From a checkpoint of a small mixture-of-experts model trained on Wikipedia.
Size: 9 layers, width 384, vocabulary 16384, 74M parameters.
Training: 267M tokens, 8136 steps.
Below are experts of layer 6 (counted from 0) of a mixture-of-experts language model. Rows are named router (the router's row for the expert), up (a neuron's input weights, with its number) and show model dimensions 256-383. Each number is 500 + 25 x the weight over its row's rms, rounded and kept within 0 to 999. Numbers have three digits each.
Before each expert's rows: "comes after" lists some tokens at least twice as common just before its tokens as in all text. This comes from a sample of Wikipedia text that the model never trained on. Tokens count by the router's weight.

# expert 9
comes after: " |", "–", ".", "|", " (", ";"
router:483507477469476530562468518501500512506515496498564444563482477478479495505487449535496462491529455471475480466514484542487473494517506531477516511495538486543529484480497484504524495494536477491508514523424483498517504503515504483502507563484473512475508511544481471514479476493494461513499542491476464508506469470497513500457524488501502508473469479526481464515464473519485469501498
up18:501522502527540484516507535484496514497504484518476503490454544484491491471461479500469495511496486510472513472488468476509539512513482475519510478525537541487518491496482498503497498467502522498484482464512483457478472490525490490480565506533499515483515531476492502536536465524482521498488512499510472507551529518511478523467505475552497493496547505477517457506520531500538512504523
up19:490474496516518495469481491476515493526485544492540501519530503515479481498485502511484469469521520544478488517439486511516494494480540508502522533492530560507480519494491485518523460455506511517526451509487467503468494495499451483485481506501431460462482466465490489480521520456479482532520498535510521478509514465527518490469486512492567504503511514516566491524492504503521527501537
up20:481497530505501517512477497486504501456473486502504535500502533480490520497524488512452494485521545502532490479479457496493448476524488491549478518507507463545543507543542514472501513492533502485512487461516504518491488456495503500521493501446484483493507480465496466505510534517533536474523482483484483545495485479485494516542424572532517508553506524462484518511509461504512488480496
up21:472458480559454535494511464508537516494499558503487519527436509507513468471504478505500503501513489498480480494502452507516468537534453472528568505481540519531466438476494522461495469449524492510482508469560470534480496522483480501476474517490567492485539481488482433492503474505473529460514482520493515499527488483518474537552504522527515509476453531468494503509492514456512515493540
up22:475459484482506481523512480485468494489470546467523475509506523484486465482487474537485547480521545515535472495483453481513501488538535529470491543548477502467507500538512484493454513516519484543517503502521446485521471527472448536490526500528478480519503464455485493488501522516477578500511462492514482479483495501470547525530482498489507540491542502512480531490465461488489488473458
up23:459504515499496476466520451509519531479493489495429511484459505466490463516484529475525510446526508495500516506498456518446464493509489466497524510492513470492489531538525527508484484490493511530509487483497478495517491522472534504556478504491544516469538541491539518438491511513487492515477531516502510448495516505487459517497499508531458488509520508530497529523495518436491483489473
up24:478459507540521497507536485461487514492506492535519522489513469517518494549539534461470496493444509489470514509472495499472545498504468506496549490506511487526473521509530500513502495532500527493494542468531442518515519456519495527500513494484513508496505510507531480516467487523515446528496544489517549552518464488479546507533520532488490450490497490449510501493472490448504449473527
up25:490495538512501501524480529511519534460505488514433498508501516533492480499506504516482470473494460530478509553490497517484479482499487481527478425529549523502497527545496523526488516496500528457487511491493483457557499480476498506472549480485567545474481510480484444498537510561504477465476519455490512549501482520444470505511483471500468504501492516465513497485519520478497516503533
up26:494451579473498515515479511473516535440504504510488524512497445491499477540502526558524486494522503493503510563519497531497502489505490492533506493475516542485518487499526492523493523476477516467521540485493516524471470465474514488526485548489489515510493486458518469564514489478490483507443543484552497503497486514523493531488452509486513498513523510492516544526486498517507508449506
up27:497479547498443483486480499519543483475508454490525532486511547493541471503544496489537471445501506493461506513452502478529517489519496470494539497500489508524492474522493496491517465507540508534503509514523488523474474495525484514460507516454492501505518487503468510439506481494536517500451517429493508498494481495532566471505512524501502467501495507447491471457465459500528498476518
up28:506476515508480538499483506466472533488486492503459527461533499523494459481517518494491507525502501448476489536498502529513506506507506500489528502455483477513515531519564478491535540489475528479520486466536494481465488517555500488557521510505505463509496514466520520467496502459517547518455540514502545515498494500483516482518549500518524480545499506525470535539465516513504509479480
up29:499481515467510514537479539493514519480470499514492468516500518487499498493484500544487533476499547507472495503515460522478529494475473500496503530531464530497531507492504447524504495527481476512502502476495501529527512440545491506506507491529538476540503475485540513505515494497489513505491518525522461479527524476522474487476473488553487510476517485479549528529493489467469490533505
up30:495468472527482471462483518483549502501494489485502492465538533463550473489487471501503491524505541510484485488534489505494529468520469483502587468484546521479550530504502509491484529472490534521485467482534447498495473501535533491495530483504465480453492502473484420459518524476498488497470511481542471525549518519483510526472495548506521502509551508479473473509549471521517538500503
up31:503515546484520543527495482526511504495502503534483529491487479474481470492488456523509464480488475500493540516481449489442516501487516441524477498499507535481513488563496530452445480480463508440509483486492459474496498445488528489501545534497495492478504530516483532502479517517509501460493552503509503485494544461501448501528523495477530499515486465447483479507488462529490514522563
up32:496512518498454487492497518515486514496490512516519498480550525491517484529518519498513477513502504520482474471482509498460535497492458468517503449566483439490534520487494525506523487509508546502516504536505460479486473484508462491478522513511529495526551491513495438478507486528505553474467528514464471463483474513506494431484503515512492508572478519505483490500499492476479484483493
up33:508495501496530541477470476494512559470509515475501569490508522488519478504501526486480502521511519544531497505515526527501522472482457499501534514501530515488477499513500498482514512480471485465524502468521479478492499491474502482496488541510489536488502525503528478507492467501484524521526513514521464493512477508521457495497465523507502539504459497496453491520479502503537519485497
up34:457517468502561540497515516471502473517509503515554484499480457503500489519489489468520485449485496474499491485466452480515539562500557477552515522535493495495504486503525501502533512497507538537508472454491494500497532480508488471530507488515429503503531527487482486549491561536502486472492470490487524512474526495498528476506502466527492512516466467500517528502494489501554521494493
up35:520440492474504522479478509447457514508496501515481533554516471516543482516533525465474492540495482486522531447502506479487481532526551495495503501492476508502481532471520490536506506497460480471543489479508508493502471460556535494525461519469495455452514486491485459483521509497459479497504526509548505527558501504506495497546488493489503511516492503513446496541530511500485501479532
up36:474506483537480494468502507473507545491471485533505549469494504503497493518529518495498482508465515488494511509496507521484489499528504468539497470512548504493473483504526487509523476486517538483510503491517492485522462448496515490532540503535502503450513493432495507528478495489520493482497518465513473507479476510513518520485491453559514544550484473508476489471484509492543479445547
up37:491470522552479539530474484492458508498490475514520499500519467499481492511489483496513512482475548506494426512511542549486520521552462478494533482503477502508511508478545536487488508537495488487527542487487510529494499509496502485511484531518509517529551505471492490475482503510515507479476482482523508483525490552493457485462525487517552528505531479502497485529522548479483561509473
up38:501519533469464472435511483509482498505446485473512520501492536494493537448438477502506501517551509468551490448498494501518503477522455497519494460523511535493519528461542466520486473539463480476509535499478477532485481504537476489496504524504504496535541517525531495548493484520484501461524534496518475458514458484510501492498526554547500510478451503534539536502540483485480540524497
up39:540520471482485515498482533516478503501509495470527506527562537489524499538550524502514459461501497531436461499495525498502514510487472497526490472496489481501517501534448492473496486529544507527549526495496462509527475513515489499489500526474504527518535496516496486464507493484558491493489504485529562471547489495504513443513517497501506461458495511475519514512491511468488448514511
up40:502479521511507497472552472483512490523515480523455494507451502525514492486508474475451535486504472473526501486521515468503464518465567479474485489506469510514466502458522487506543552491470493459452511510500493473526510490505465507534535496504532499479530526528509510495497491504472527495507526503476480514506498496513487480512460519490486525515543513510503470491498517493486521524525
up41:482487532515491500475508487523484541498506495513450550509507466512514488540493521487474505487504511481501491524513444476515440537481533504521482549505511471499491511485469507508511461513491490473535463501518477512532496476481511502507491466510463472493495505476516508488466501558482487504492478458562441477499535504507537487560575479519492494543490513534535487528481511524534527455504
up42:510523524511491519509519489486481520479478501509526507512491502489467499554481503489501468499491466485523484471481467536482510501477488490516460517498525514491487453544522512521488471529497489495531466502556489533513506473528540476510465514505492485452513496497505484535514508504499536461488558529535518481507509473492479522492466545499520506504476492461521469474472461452504525500545
up43:505464517538476543525496474493539474516527523533502511496485469550461488536505553475560492493496492504513469500476463490505454486536469479502506515492535477511498463491543524497488524501512463436527454451531498504507508493451484555486514507507472548554506497476468530499429523533483525504511513495469472509498502488470515542494475520523486459485467470514500514493443496459505473473527
up44:493511506512485518509474480492509502526480490507519515484464502463515513460518518533540509481484478472484487462541456448521471526500507440497492541504526524523494495474508504501483466539463515487539527448522518509487457461525524530501499545541462462504517505469505491495499499483519536493466483490493498499520564476449491452487560524520540467479498490499527488510439488469492509506467
up45:473472475558474519506515509445522512528509448508501530478529458453469494524532527480476492497500482498466526480492537498499481503508423528487496505475530462512509487493512440488515540492518510495505500457501442488466462450537501467512512490520502463471475482483459487500496446495506490522510529499496498521510490506484519477499496514541499473546509500502462545457505500495511466491510
up46:553504530502502475508502511511493514470456524473488519513500492484522477504499521499496489501482489481512474481457492555483524473544520529537506436527493506471506488540502508497489490502474502486511537493492463514540526491506495438529494528508469452485484517487525526525492498496517479484453493504522459470499487504555541454483469509503569448448499467489522522495465498514518495501496
up47:449522520522455482469493507520522504472493510513497501483479478484532516506472479533490484475512535520471522529476500512504542499519519471500473497477517560498509526490529498505548485552499529510494516485479532491473495500504496495513531511536475497474478466493502458516476482473517504522492502497486488494496514492477543470506459560487498495469512488493517479492483482515514493438468
up48:512507488462492487491471496472520549477495527510470510483495484485506457506444476506459445514533510504507508481495484489496494512516506482502462501484516527470492520499505492532529508506477497519525495519530462474555497483463515549510529503508510514475539479497459499476498495509479507484483529469528448471508482448519501519446505502528524484485491495481463504516493481476518518496529
up49:472479522533480490468490528509472476543469487504443489447528456459477454546467519470543483463514488505496473500501494481476523521490514489493557522489468524507499540504520561496477505496507516489467526473533486473497514502528514491457512515497528486532539512478484496472493479489481437488497530460477467481517504542495474536473510501488468477463550469546469511517475495493524526506503
up50:503465526488524493543509512485491531541508525517478506482511455499509504487555520487528521473521530504481476512462526505519522466521503483505493553516505479528510463510540457539503469507455515457495499496519521511481466455564517485519506497494498481518508508462494512469464488531492517478475505466498472516510529533482449516526515530520561482496470495552509505478458513447490524504484
up51:516520484483541542479506519501487473465439461507501508463488511492493490467483503517504504534525534515507442526539502492492480484531540535512476498514510496506518485535494486508503504502518539474511540511501471513518484529505522498563519532504505497532522463424499518512498496464519465507498507492489516503501476528499492481481504497515519487494517500451543503499505531533501496491508
up52:470494527519560537475496491513478516501509501526536500509522533499479529509505506493515529488473536469510527471473472490472515502488479487540528526486523505500507446507487477484514465500447514505511469443507500480454503466490508509446476502474485488493507496522491500472530467462515529497490521534490488510547542492514483452529462503499499513501518529508463510491479499519535474490520

# expert 3
comes after: " the", " a", " The", "The", "'s", " first"
router:499468482527490508516410499508474517506444494509484466484475485479503472529522510549530459524484477494495528478457482532484487491513510494494530507491517503541515495525468506509487518513461470509511496455482495503472489511518514468497544543501478542529510533535495455508527456489526459489480527480521474474498472487478491506467519495527528507475498462528482466531477498515492511476498
up18:525481562500503463551515488501514496438527496488476511519491492499494513499502513522510491497491496475495511502489486489508507503505506518494511457508525497505471541462488490512511498500458521532519502474475486470466481477520475524448520539524470505499492500496504518522562499524478486448466498481494518511490512424471551486471484551521487488512494470514566523541454507471529500514496
up19:497518520488506543507524524471517500507483510459527474535471546483512482487458498531507492513470511484540513493496535508473479523484510530482510445515492476476523490511506455486516478524549502469466527493494491517521486531481517449491443534491552496486514514476499551551511453556507526497494493482491516531518502506515513464534469492489476514505458519513483501439518489553482413502493
up20:480490433482481506478517496484536513536490526521497496505469511493522502531484504496465486480452513469476526528528513514487517500494494495534528503490502530490483515548517476515506464567452517475529530529545513500490503450521418520500496488509466461481503507478510466485463472489523487509480527479505480512533484517554513477500513497479492517530534530494464520471496495492524490483508
up21:494519463519512528496507478500518531515493533460518518468533535470528531495508469533518517478534515480481464484540483485462506506493480500489528512476519477495524492547462503502478502481508501491512508504492448511544501477532492520553461496486456502492525544511477505493478550510479508497513510491514516486484503509545468458464509498533501540518474509470485555487499509525490490505497
up22:479502492523499512503506484517516510538470568433480474522505488497514520499514463469479511435518540484479504453545517501492505481530492510507542507459539532502517479536468501511459476497511521511534469512474449493508520471500520526548477516483446451502494498493469483488444524545486502459470538495514478475508510492469506492523528541465471514511469470505443510504456533493508555497504
up23:516527465501512524489505478512495510505515509522494528486465474474481526519528437504485508465522487492520513510555488470497480505488544469522482515485520545460491532530510547541478552492526535451529460474522486498512474448493538530524503512459474508496486490455497472524468498499484477470492489522507486511531489480490491465492515465484511472486512458501496514524485531500549526473464
up24:481495528478468515514506518508511509479493495516505501513486510452494492487480510476495517529545520495498519505527510497475464521541501558518494497477515510499556562481560472515503473469540468490499487535467483481526463511522519511501492509533551518463512514510499498524500499553503495509503564487514473509501504507473561526542473466509445491526481478554462523504532475500496494450512
up25:427507500477498531490516486488494489471496481513517524489475471490495511535517506480484509506484505495478550495502507516452458524511491471543496524499515487525545506536503480465502488517494569505496451499516485514471473467483537542517539546526482543518492508506523506505545518529503466508507526489458486509504540519492542500489473494519472509522508473520525474433484512550478489484478
up26:485505547489520497501506475450501505525522494495480513491486507499477509495516492454529518530525503516492506474463489519466541502455509472492511534505476519475480512467545495523481507473484494506481481489504513514472523531493492479533480502506508484490495481497534470514498501517544501529470524471482527523517532436530503476453504521532481514530503452510531470503427477487508551486568
up27:471497482497521513493489543478508479509509491499492507502501496460462495523525471496486493527501490490544499453503527476485480503495469489509471494543503490516487496461474507451499507540475476478525498507498470511478485515481508515500473556487469474519481499574508476528504550538533552507430529493515529495527524514438458502496503483502455504514513511501510501499486502512488532504525
up28:487513534486509520476531459472505554447513500539494561503512506517438498506482490493531502502484516513469526483499506485455461515523510473544512484510505494524469491533536477520472534515554478475519501497489455483503476430533508509497533523454478504480531521459463478508500533486502500527544541491480468507489486455510477520488428511504548507488473468489539501534493544475490506505494
up29:455488449516475478488488473508482506490470500497477505501479529463522534492465457514495518472558472539509501527518487482475476499495459514528524539481519494504526505519482494541512554486525496489497519466509485510502474503474487458549533489491508487495518497523499551510493475515547481480571490490512508498508540573501480510525519474529526560475512505499569529513495492475508487468493
up30:515493495510487522527506487532497490524497481511486526527516453482493528503502471474502523477480531481540542496523499492502511485490473500505502450562498509505492486511488502477472466515526482525461501493537510482493509475463489477476507552466494454503515477478436475525527487487517505494466539467503563446497513518510487523520480510469501518507488439469472501476479507493495497504494
up31:453487501462457482485479464507500493485485522517514504515504553524528455502497482506466481496492473509450489472533500471509489493542485497533496513501491525537474519522526503516462510485486515508536465451495505458532485516485474486490524540490492480513504543490531486507492475517442506444456501502479557498542538520488533526485516470482517500548463435500530484499485488507495537520484
up32:514493494486528491539511477512488549494492533536482507493530473526498510468531492505524515506516494485503519521487458487538500480509505485501485500457502529482438482504493502520424495506523539526533522500496514529523474490518466528461504499484502481510522486464516494520467485503506546509498542495488544536536497518524505498546510492450449496485461523495493531466489485492500511507519
up33:482471491529527502534499494487490517521448506503518527512474491491442463478502524478464543481506485513526469477515510516487517479495498485581462540496491514496506533472497515495465530481482508529553461500472512480532449506491512508492529540517468522504511517496487482525484479487500530445512498520522492539539459496495479508499513501479497537501470494535499468520506528478517499476501
up34:504492494549520527521553527441497529521517426537497494494502500500497495518449518510470507517484522514497440498507477517532480520464471519525467489517488492518518513503563486528558525568507486482505471508525485490492483506457488511541478481495495520493525502487497454507472498489516511527445506489457491493491449476487525508505485483529491442459464532485544528478500474506524437493507
up35:452504484526507489516542462500512508533527531474492514467522471501462531528522496477455483481511487443495471475499490505476500504477443515474471506489467489575556431483484463479463497477510524503476534520500490509461538492465475527494502524486505495514519509493515498479525506488504501496498489491486514537536503527542494512533514510523496472521502538530459487502495495509490473495508
up36:522489514506456523500489516479469508494465529488521525484505504503476518504485489444526466519519502525526521533508515512491452509491530525536458508511519519494503518505521481518533459436463531494521505490457514492503519531491521497471503511483473511485559510489519465536495509484487515473500528534483463540510496476496487510520464488513460525505489485530527489480502471510506544474492
up37:479494538520471473498498461486546542503533535531491493489530474529510496483487528504489465504510515518494491525491481541509501519461539494512483489532510485514541472476510494478552489442498472469542527524532498460470493484479506468525488480509490460472489478473489521484493476521465547489454469489546513453517525452505461472521489499502454504508496497497505544520499480462483520524508
up38:501486497492476454503523484466446487491507519529528504465509506523491480487482505491466511466540487514496512507484519501501565531482491469489489542538518499474518514503443502499526512495499514487557478494519500453482474511473523531545520514490527481463465502488487478537452473510540469482485548496498488524509499543462495490513508456496482495448475467506483488537511517509513488547455
up39:523469499496495505490493475487512525519508534461532526551495491520453491468506461468535491507504505520501495477494476467523492514532492534476507511492494539490518478474461509535484496529534501486450521555459494481522478530484452509499496546534575526524481500530468521551487492507537518520524506514452489497535508547459463468484472510508500503465501528516464508494494508502490462499499
up40:514536558479499488524592491497477507459485514525523503490492516537491512518467501499498507512451494532517486475507488529457474484507493491488473488491519520495492489474532494465522517474524529450445487522494526508481471488476501516492484500469513506471542496427494505499473497528511499497471546511513492533511569498544511515508522519507499481477525501487477501494491494501478506501534
up41:505526496515490512478472502502530495534553460485475492502507527523499504524508526517499461475522499526551508503524526499457550501532483491516509516510489520464476475471485493478488508534491475499513466493513485532523525491525503544561533498478477517482521464532468519523472492464496527465494479530478449502490491487499496501495458487506495482466513530527472536475504547534518458495527
up42:494479517510508509535514492490549523503500472548511496514494510446480483505489494493524508503486484430478502440475496486463491546496480466474508474490517493446495409485483501483516532525485478482518503542511483496517463508490502495505494509493516485508487515487451516545498511496513478449500524474498503500479505482510506554502526522485495520485440475516489512444502524508535480534541
up43:490526486508558469535502543503466485495449457489508568492498495466513505503525515509459519490495501468508508505542496477491483516497522486492531481513560524500483536527495494458515550510490503496531471482524505512511474501538504512528512504532514536478512532446497497454452529539499524498498497483488456490493512506492523527483485450470520479549523478534532545474456527478524514512477
up44:473471488525516495531497472482511551501490454495535477484483531450502486502480523503486478509517480500529529490516469492491456552542454502498527489538540523548486493510528445507505501448452497517493464486469488473506467476487512484490484537501535523445518483520487495471508503527507482475480490498519465539495546495515497509453527500541487542502460510515533485531510503478511485498531
up45:487514510530494503484545506484468503557470478498558539498509464468501469476483468504464532489522510513527464467512517510474503466491520500571543508529494547502492492497507504456498476579525506483511516495505469514502499494491523488520512529500454494460551477527468482536497442488487477522503497496499526491475462523545499538496510533470530487499501543492497523538489502512508512517504
up46:506505533516526462521526481473539539488527481512506478497490474523543411496480507499543521505488501504455510440494557518514481512523501462564553498495525494488490513488526485520547508523489507482522488519483502480513487468459467485502478510491526474472503515521474517498524520524489454437480520494505485492507500482537495505515461512532480484459484484467501427524500481502524518517482
up47:466530491484523452523524552447480481506475513490492513488521526509489484559507512498468479482484500486502550503492462554487508485509502519522467508493532493505526485474489450541495499526497505459544496475520503498518495523528554508504493499492487489464504510535505488535507521506517524483447480501494467526479471500457540502529492526485468529543507473495566517487493509471526508468503
up48:469445511492491510469495518496536472488512518470500519511490526459499483496499478518493468509508507446466492471499521491509500506530520564533537490495515525522510507488556513499491480472506489509523453484480510506504485512517475478533481517506460514480529527496482474510493511483482490463499490509522510520514521504502508514467475450545477507480509487505461479491514459512523527476438
up49:491400489504478539535510451521515526443496507506477525511517498481497512536505485506456498480497514493491471481527489509522537529562531499513554512531544521502478530497506474460506493527543456541540499515524478509516463498537466528500528497489473501492500496432487452544490548516513498474542530481503527510514498484513520498462486475551502485491522479532504488528527480502469521487457
up50:509486488506505503512494486504536501477490522524501515523454510460505491465503437454462488511508488509501476485535455465488476502493487476546515533483527503536487496485523489478459521484538512511521523502542468488539468525471494515484503511472498472436515469503544521527477526492495511463520532452513505563517512514503515510518531529503506506502522482495517505513480510509551478504496
up51:557467531536489506500508500500486548502448526523510494476511459525511523504498487527486502458532493517500487517509477495471530478526528455527511502503508457479480501510489505545543497493494483497498484497476516544495516484481495499506494492451520516469517468488522502503464513468524513453484540520470442504488508490530512483467529448507520463443468448497507454518481480521532526512498
up52:487490487491544510522506487462456520504510530498500530526480514477494542485463556524509466527507536489522453522528503491426475463500462577482532497505502477517535527529507445535529532518502528536539533524501503481487523487484473537498543474518538535500530494464535513505524522514436503482459522474484470511485481523551516503486482492475494550534527496473502531462501524485534524496547

# expert 1
comes after: " |", "\n", "==", " ==", "===", " ==="
router:460460495477482532555492524495474520499438498520473469538459490471512462511534480528494508514510490501488466482493463523446485480535512514510510460513529457510514504473488437498479497519491441491559497458476475506483475476527497508515554566480485509493502508508513491492523502500492481454515513474559504537510506484494497454477500475494485504450520490515508512529476483503474497475542
up18:484469497527477528488507457528537492477485483487533500484570515449472510500526520539448485459506470521504501536536455517530489493523525526497568533481492474513470502524533506494476537520499507525491525500518480520470512529488473489484537499518511516486499536531499460477483504474514465502524456495524498484463462519515489531521507542516528501511472480497535527515509483474545502482482
up19:485457500460486519519520511522507538477458514518510525493563537499525513463450470513495492521501519476489482487521544503521453525507501499534537470498472523503500462517536480529541503485543513497497510473489501485517481525505471513522460476479504492440501460455485464480500492452516462491489506467512503560517457510510515492497511493478487481510531489488508498499518462513527506455456
up20:473493525470455543510548496500487503525515516491491463476470517530509451522450476484495509503508502497520513543502486504509539537501559510482510521482510490512511486520514492502504497502540503497521474469499478487497443540488466458512479512483467487474487514500514512503475517495466527492516486516552508494514452493466507483497513506466555494519466535502469559535495506479470495451474
up21:460500584473443511514525482467477495459497455524486502508470500480421470487482522493491505460514511492481542536490523502469463521519539482529466471507536476521512507540517513501488500485488537503521470489482503511489451509517513485514479494550478497496505502502475514493490497538507549496470515493511513452520485508490502477495499476477507529500500513489484495537480475483492505482513
up22:498525470501457538496497495472491536520512474489516519488507532510500480488444525486500488500506505525515518499474544498490511544567525440510527484477496489510535559572497488479536492535554509483534486507487488504464490513490461498460534506472485575465519520520488463487495514505522538524501502516501471479504462502477500495505505474483504476556496507524501481536517480493505502465473
up23:485537471468500479508515540466505491455522464504485546445452464496496466548526479528476491563522551468516506517498528504473526484530475503505504531541548469474508506509495508572520494490535522524502468524512434528490482497501492530492497518503462522463467498465480502486504524505500486522547532476508498475523474505466529521530490513523507521429503500553490523504410482510495496481510
up24:498509517464490503570525501499491490502531460550548526534478504521460502475494511480503492496475494529468493470493442520484518500488517509547516552501502504517557531555496567464511496475471488502519494541470459478485498489471484501472522528483483488480487504497461513518512473511508518477494502504501487453497507458529506459483492508491510475527443491525532508519477515527531503536509
up25:482454492533489475487511486505482531503430495529498504501510537461501521470555553505498477470519506499479492474535494461479470473484486549515505502485485505558483504474524505491500483505489507473489525513487500494516519504498518478461456491533493465518574520533511480518476514516563475445478513477484474507516490508509489468479480528523520487509506516529508493501487484518508483462460
up26:455483503527503521492547479471443525518547486475480551514543514489507507512512514499521460471501421513502491489453480526490488491510510470515494505482526479537458496537463499490540491516568521526512486504472453513503486504482548511508554533496479489488510532520498485495514542544519526500556478512464485535480492537468493507537495490455522491492510531454493493475479463476525511500518
up27:558508489483510532467500490464529498493529495493498508508516477510478499533489468496539440488562519513506510544491509461505535551534502484502506495477542493468502470539514463480539528533534549474486508496496465484457452513512475483505470474513449471472440536482499513513488500497531525464524523490492471554492501481487489475485513505532469508528495485479456489530438489503510516503485
up28:503496481512472480470490478491493510434483465480523502455503518511468481502507507512454509477509464458453485479541510505515495505517513515476506498493512525518512500524487532520489478531474521532490522525512533509518522528504515501504507510507558483518522516528496448504462446529516508525501518485468466498525510532506519463434494486505455464503503435518490494518521518480450499506505
up29:474493483508518514495524488484539517471478511494519466491544483439464501528490509487506461495522524455474476520491522516530494488532487472493495505501499477482540528498501548491492507443516543536567483486480502523532528492485500519487446507478469515530481529530498501507443468494511536515540490470486474471504478522434513467505477519484486491491489504494539493512469515499523496529500
up30:500510552515469495482496472489469518505453519492491510500486514496535479534466552510467477481520509474484485486540520524511506485542476493502545510477517481507476497524496497511469538501516498524504534493490483463521499516496460476515504496473524509462542550489518494488512535494479502508532511521496460503485462474503482504477492532529524548483468531469516550445497474496527512483460
up31:546483513484490462502489518509565484463481478465473508507469451514532465480485515479503510496455515495450460457510486504511484510512515473501483462514508528487489514527522555487495479536503564502498550539490489464516515501514481476493535477487467490505480480464505484527457488480458531485491536496482464489518520504502485557449477523515518473516524525510532512508513524506479516507490
up32:495521446506547511493519457500512464502515531495510529499450501461501501548521480500461493482500473506534522521476490537467492511504513516490519478493513480519527502477490462507472475500490484545517519465466504476530479509501487467512515547525491513457515529497456473510499490495489469479538535521529475475537501498512529491479508481510515557555482525537489560480517491482485475505547
up33:494495503496528528499525528526497515506484445534497464518524457487493497475498488517524481512542499483502486458485504509493503498486490508544530507477512523516494487527503505491522504482490476528479522534410495497551520507494529507475512518517538515485530458508464510528491481526484516454508530497491488454515482454503472522500483527530467480515494483490498476470534487476511498565504
up34:471526482501539473507480513496459551543470507501466487442519499517488487544513545492471456521509512451481465512504454518477460512492491488537526485542516503528541516483474504492502499458552553521508512518484503464538498527493479507505514481522459481532485494479473476501498497492444508483498503438479490474488480498490516472484553487552481501490501495548476492515504479543485510529505
up35:520457506511462483487501475500465531520458486505493494516501487528509465524499530480503477516520513437516486470529510511491496528501476496526484523476525498563458521497506523489472525529510516482464501507511513461530472489481493444527483489467534491481520516469548494502458504478471507468522530518530475457509491478520475498484544510498536502484473491497549543536496491492472481521534
up36:518506520502493488491470463502501545451502477524483491435539495455463504515498476545529491480520468466513500530491526515466529502467518499507560473493543484537524437514491485492470502470520471511486504467457484488486516450495514532426483537501492507545495496489485499514506481513481479489526501523497491444504474510489488507492519519516508533504510494513452465490487513499558502483491
up37:502508525506524533520496466466524527496474503501506534474520474479452449539526494464461499500464494520498482499482506470468494519494466446564492469498543475499468486486523524492518491515505494505495490491492510539538457474456518513473478513539524538507519480486489516457503483523514529525462500449470511483486528498543500474500520506481491501500516476504452500537484477486485441494492
up38:468464519521505441545534514514483493467516473506496488491492511473547518460456518549474503501508483476489428482485522554515491475500537494532482517499514479482562479530523474507535507481501480477480500468515520514525511488524507503517471511549515500466507480485501499499511470496533476469445509475540476466540490496515461520494485489514578498532484489493522510536489482468548503476503
up39:501552526521467487486510498493491492507490502495500526452529531461493515476466488481456483470512502487437500504476480492522518501507545540498501496499562504519496512491524532526517480526548500504552498505520484528463487560467485487513469512507449495456515519508478512475488493473511508517470539489433474510484484505505495491493499503499501474506478477505444509497484447517481488488473
up40:553503492485497497522508492489496508489437491472509513503476464474509504532465501527486524446466458498491515468467490571511530553482523510519490490490476513464511476504511538525515484518510508482495524503467541469575432498518506493499509537507503502495521503497465508505507505454503467481497546462501476476520512497497507509484512483469456489519489511511468527489523489510482506542551
up41:519501492531492525511477489497486516469494506445513532508468521524546511515478462541503480494461506452469528536483531506502504521496492484502508495467507483487528469482512460476548504468515473517468512486499509478488510457541491493487478488512516505483498488493496482515509483522468540495509504479526541489519494466520497521476549490482473522520454505519508492507513488508462508486478
up42:498491476513492468551508531468518491435502466500487463509502493425480517498487445486507504517459551458470506492500470533486455484557498525468562462486541522490500507515523528490517499492514456456470528495511516498544556500498499499469510520508488472480535516512496464504519506525510491510459491465500473504510512511476487474499518520525481515490483508518518495505533537505463483503517
up43:485472490501483492532538521495512526507485460518493505523487460500507524497510452500551473514480497456545483449531459483473497544485527495490525538473542526536466492492505499519495500520553512453472517494537485521507481479513503513447498503457522511510553486456468493505467523540502521525530492505496502528475498547483479477524532483532488524534460484514499507517472514504475530517531
up44:527467491525481466510556477506496467501456472550513448519505482477464455475497536533518506505529455487479445492497496444502443512522551505505522471501520500476499513507551515468483532518505510483490524474504509451446513515488486510478454510512473492490516463543490497489485501485509465457513511501526486511498503514467541496478515493496558493493483515548466499492508485458507515490489
up45:490490542534499495512501517501475503463513487493480479473484435516466488522503495502509492490498518498476520508541494493458530544446529483479551511497516529503527498477458496483487465489514496517537493488490444484536507510532514497536526521509492536488453522471467460521473487520498460467471533546474506496508485456516468522510525464486535479484507488496527486467533571495464506501503
up46:529448505522491475506546477531484505519513447496499463509482524483480514492495510492486524510503479493518495456528482510497519521509505513482535552499491507463524475487505473500476473523553509462518538560509506518521476497475478472527472539531492485487495429500511484485461472508488481466499474489488550441509543554505506474489550514554527502506443510504471510523516500494491502484497
up47:523529531484519494532488518468503507504492486529514509492513481501496504537476519506523518512506519449420481527505535512524504505513482511478478461539477539500543481454479483505489520458485543504482554525473499546510488467513459512486532478508502484513503501503490496518465513524518547496489454499468474485529484475473510515520505466464518525480507489517488490542489501541515517509481
up48:501539460527523528533490511426511499524499498478504497500456510443498521518522450516521512495451480484488476473505487510476522502499482503471500483471506539511502483463507531497534494517519500506486564493493530477542495509498462476478506511529533497520503491456477542496507477477537473528459535490467479508499519539458493530487499508529468524538528498520465472506504499537523494506517
up49:505481507492481525484488566486526538512530481507471478459557509506512442507419486508530465572428516475508552521517456506488520477515456534442517518496509498521489541505501522526533524467495474493511476547492495477478470472525495511490540501503517523536483508463483483509479485458466537477490529484529491457512486520495492523455500486497516523506467509495469526501516532507530522547503
up50:523467499545508528481530492495450511559480528480521504487563517483493479498462498494518443480518485491491510499510458514492515472541544494539519507498539501468522454545489520496555510472509488516454505527525505508448496530499448490502501493491495538470515571468449468513507481447534459494522524508500497511479487491478495510494511523499528520525481510550512473527473540545525506459492
up51:478484434497519506548488500492518521473486476507502461500474533455494556513517494502499508496434516519507510465534488476489484513512492496462511478476480525551506528452525565485503510518489493485542505502472521506558544501484463486487498533487495491520478525508521510491518499483483529519483454484486466495517499460454494483480536526522450511504532490482501497471506483524457480523526
up52:485498492525486466502521480533498495475540493497514532492486502542484463459494525479473463461458535513507459473474463490530502487523527470533480495545505500508472499510518510535529469524482533479505468464473515527483489542455523468497526498474477487465458475485513467482483475458501468484466504488511512457467499530449509507498470489487459493442517476497532470527471469508489510511501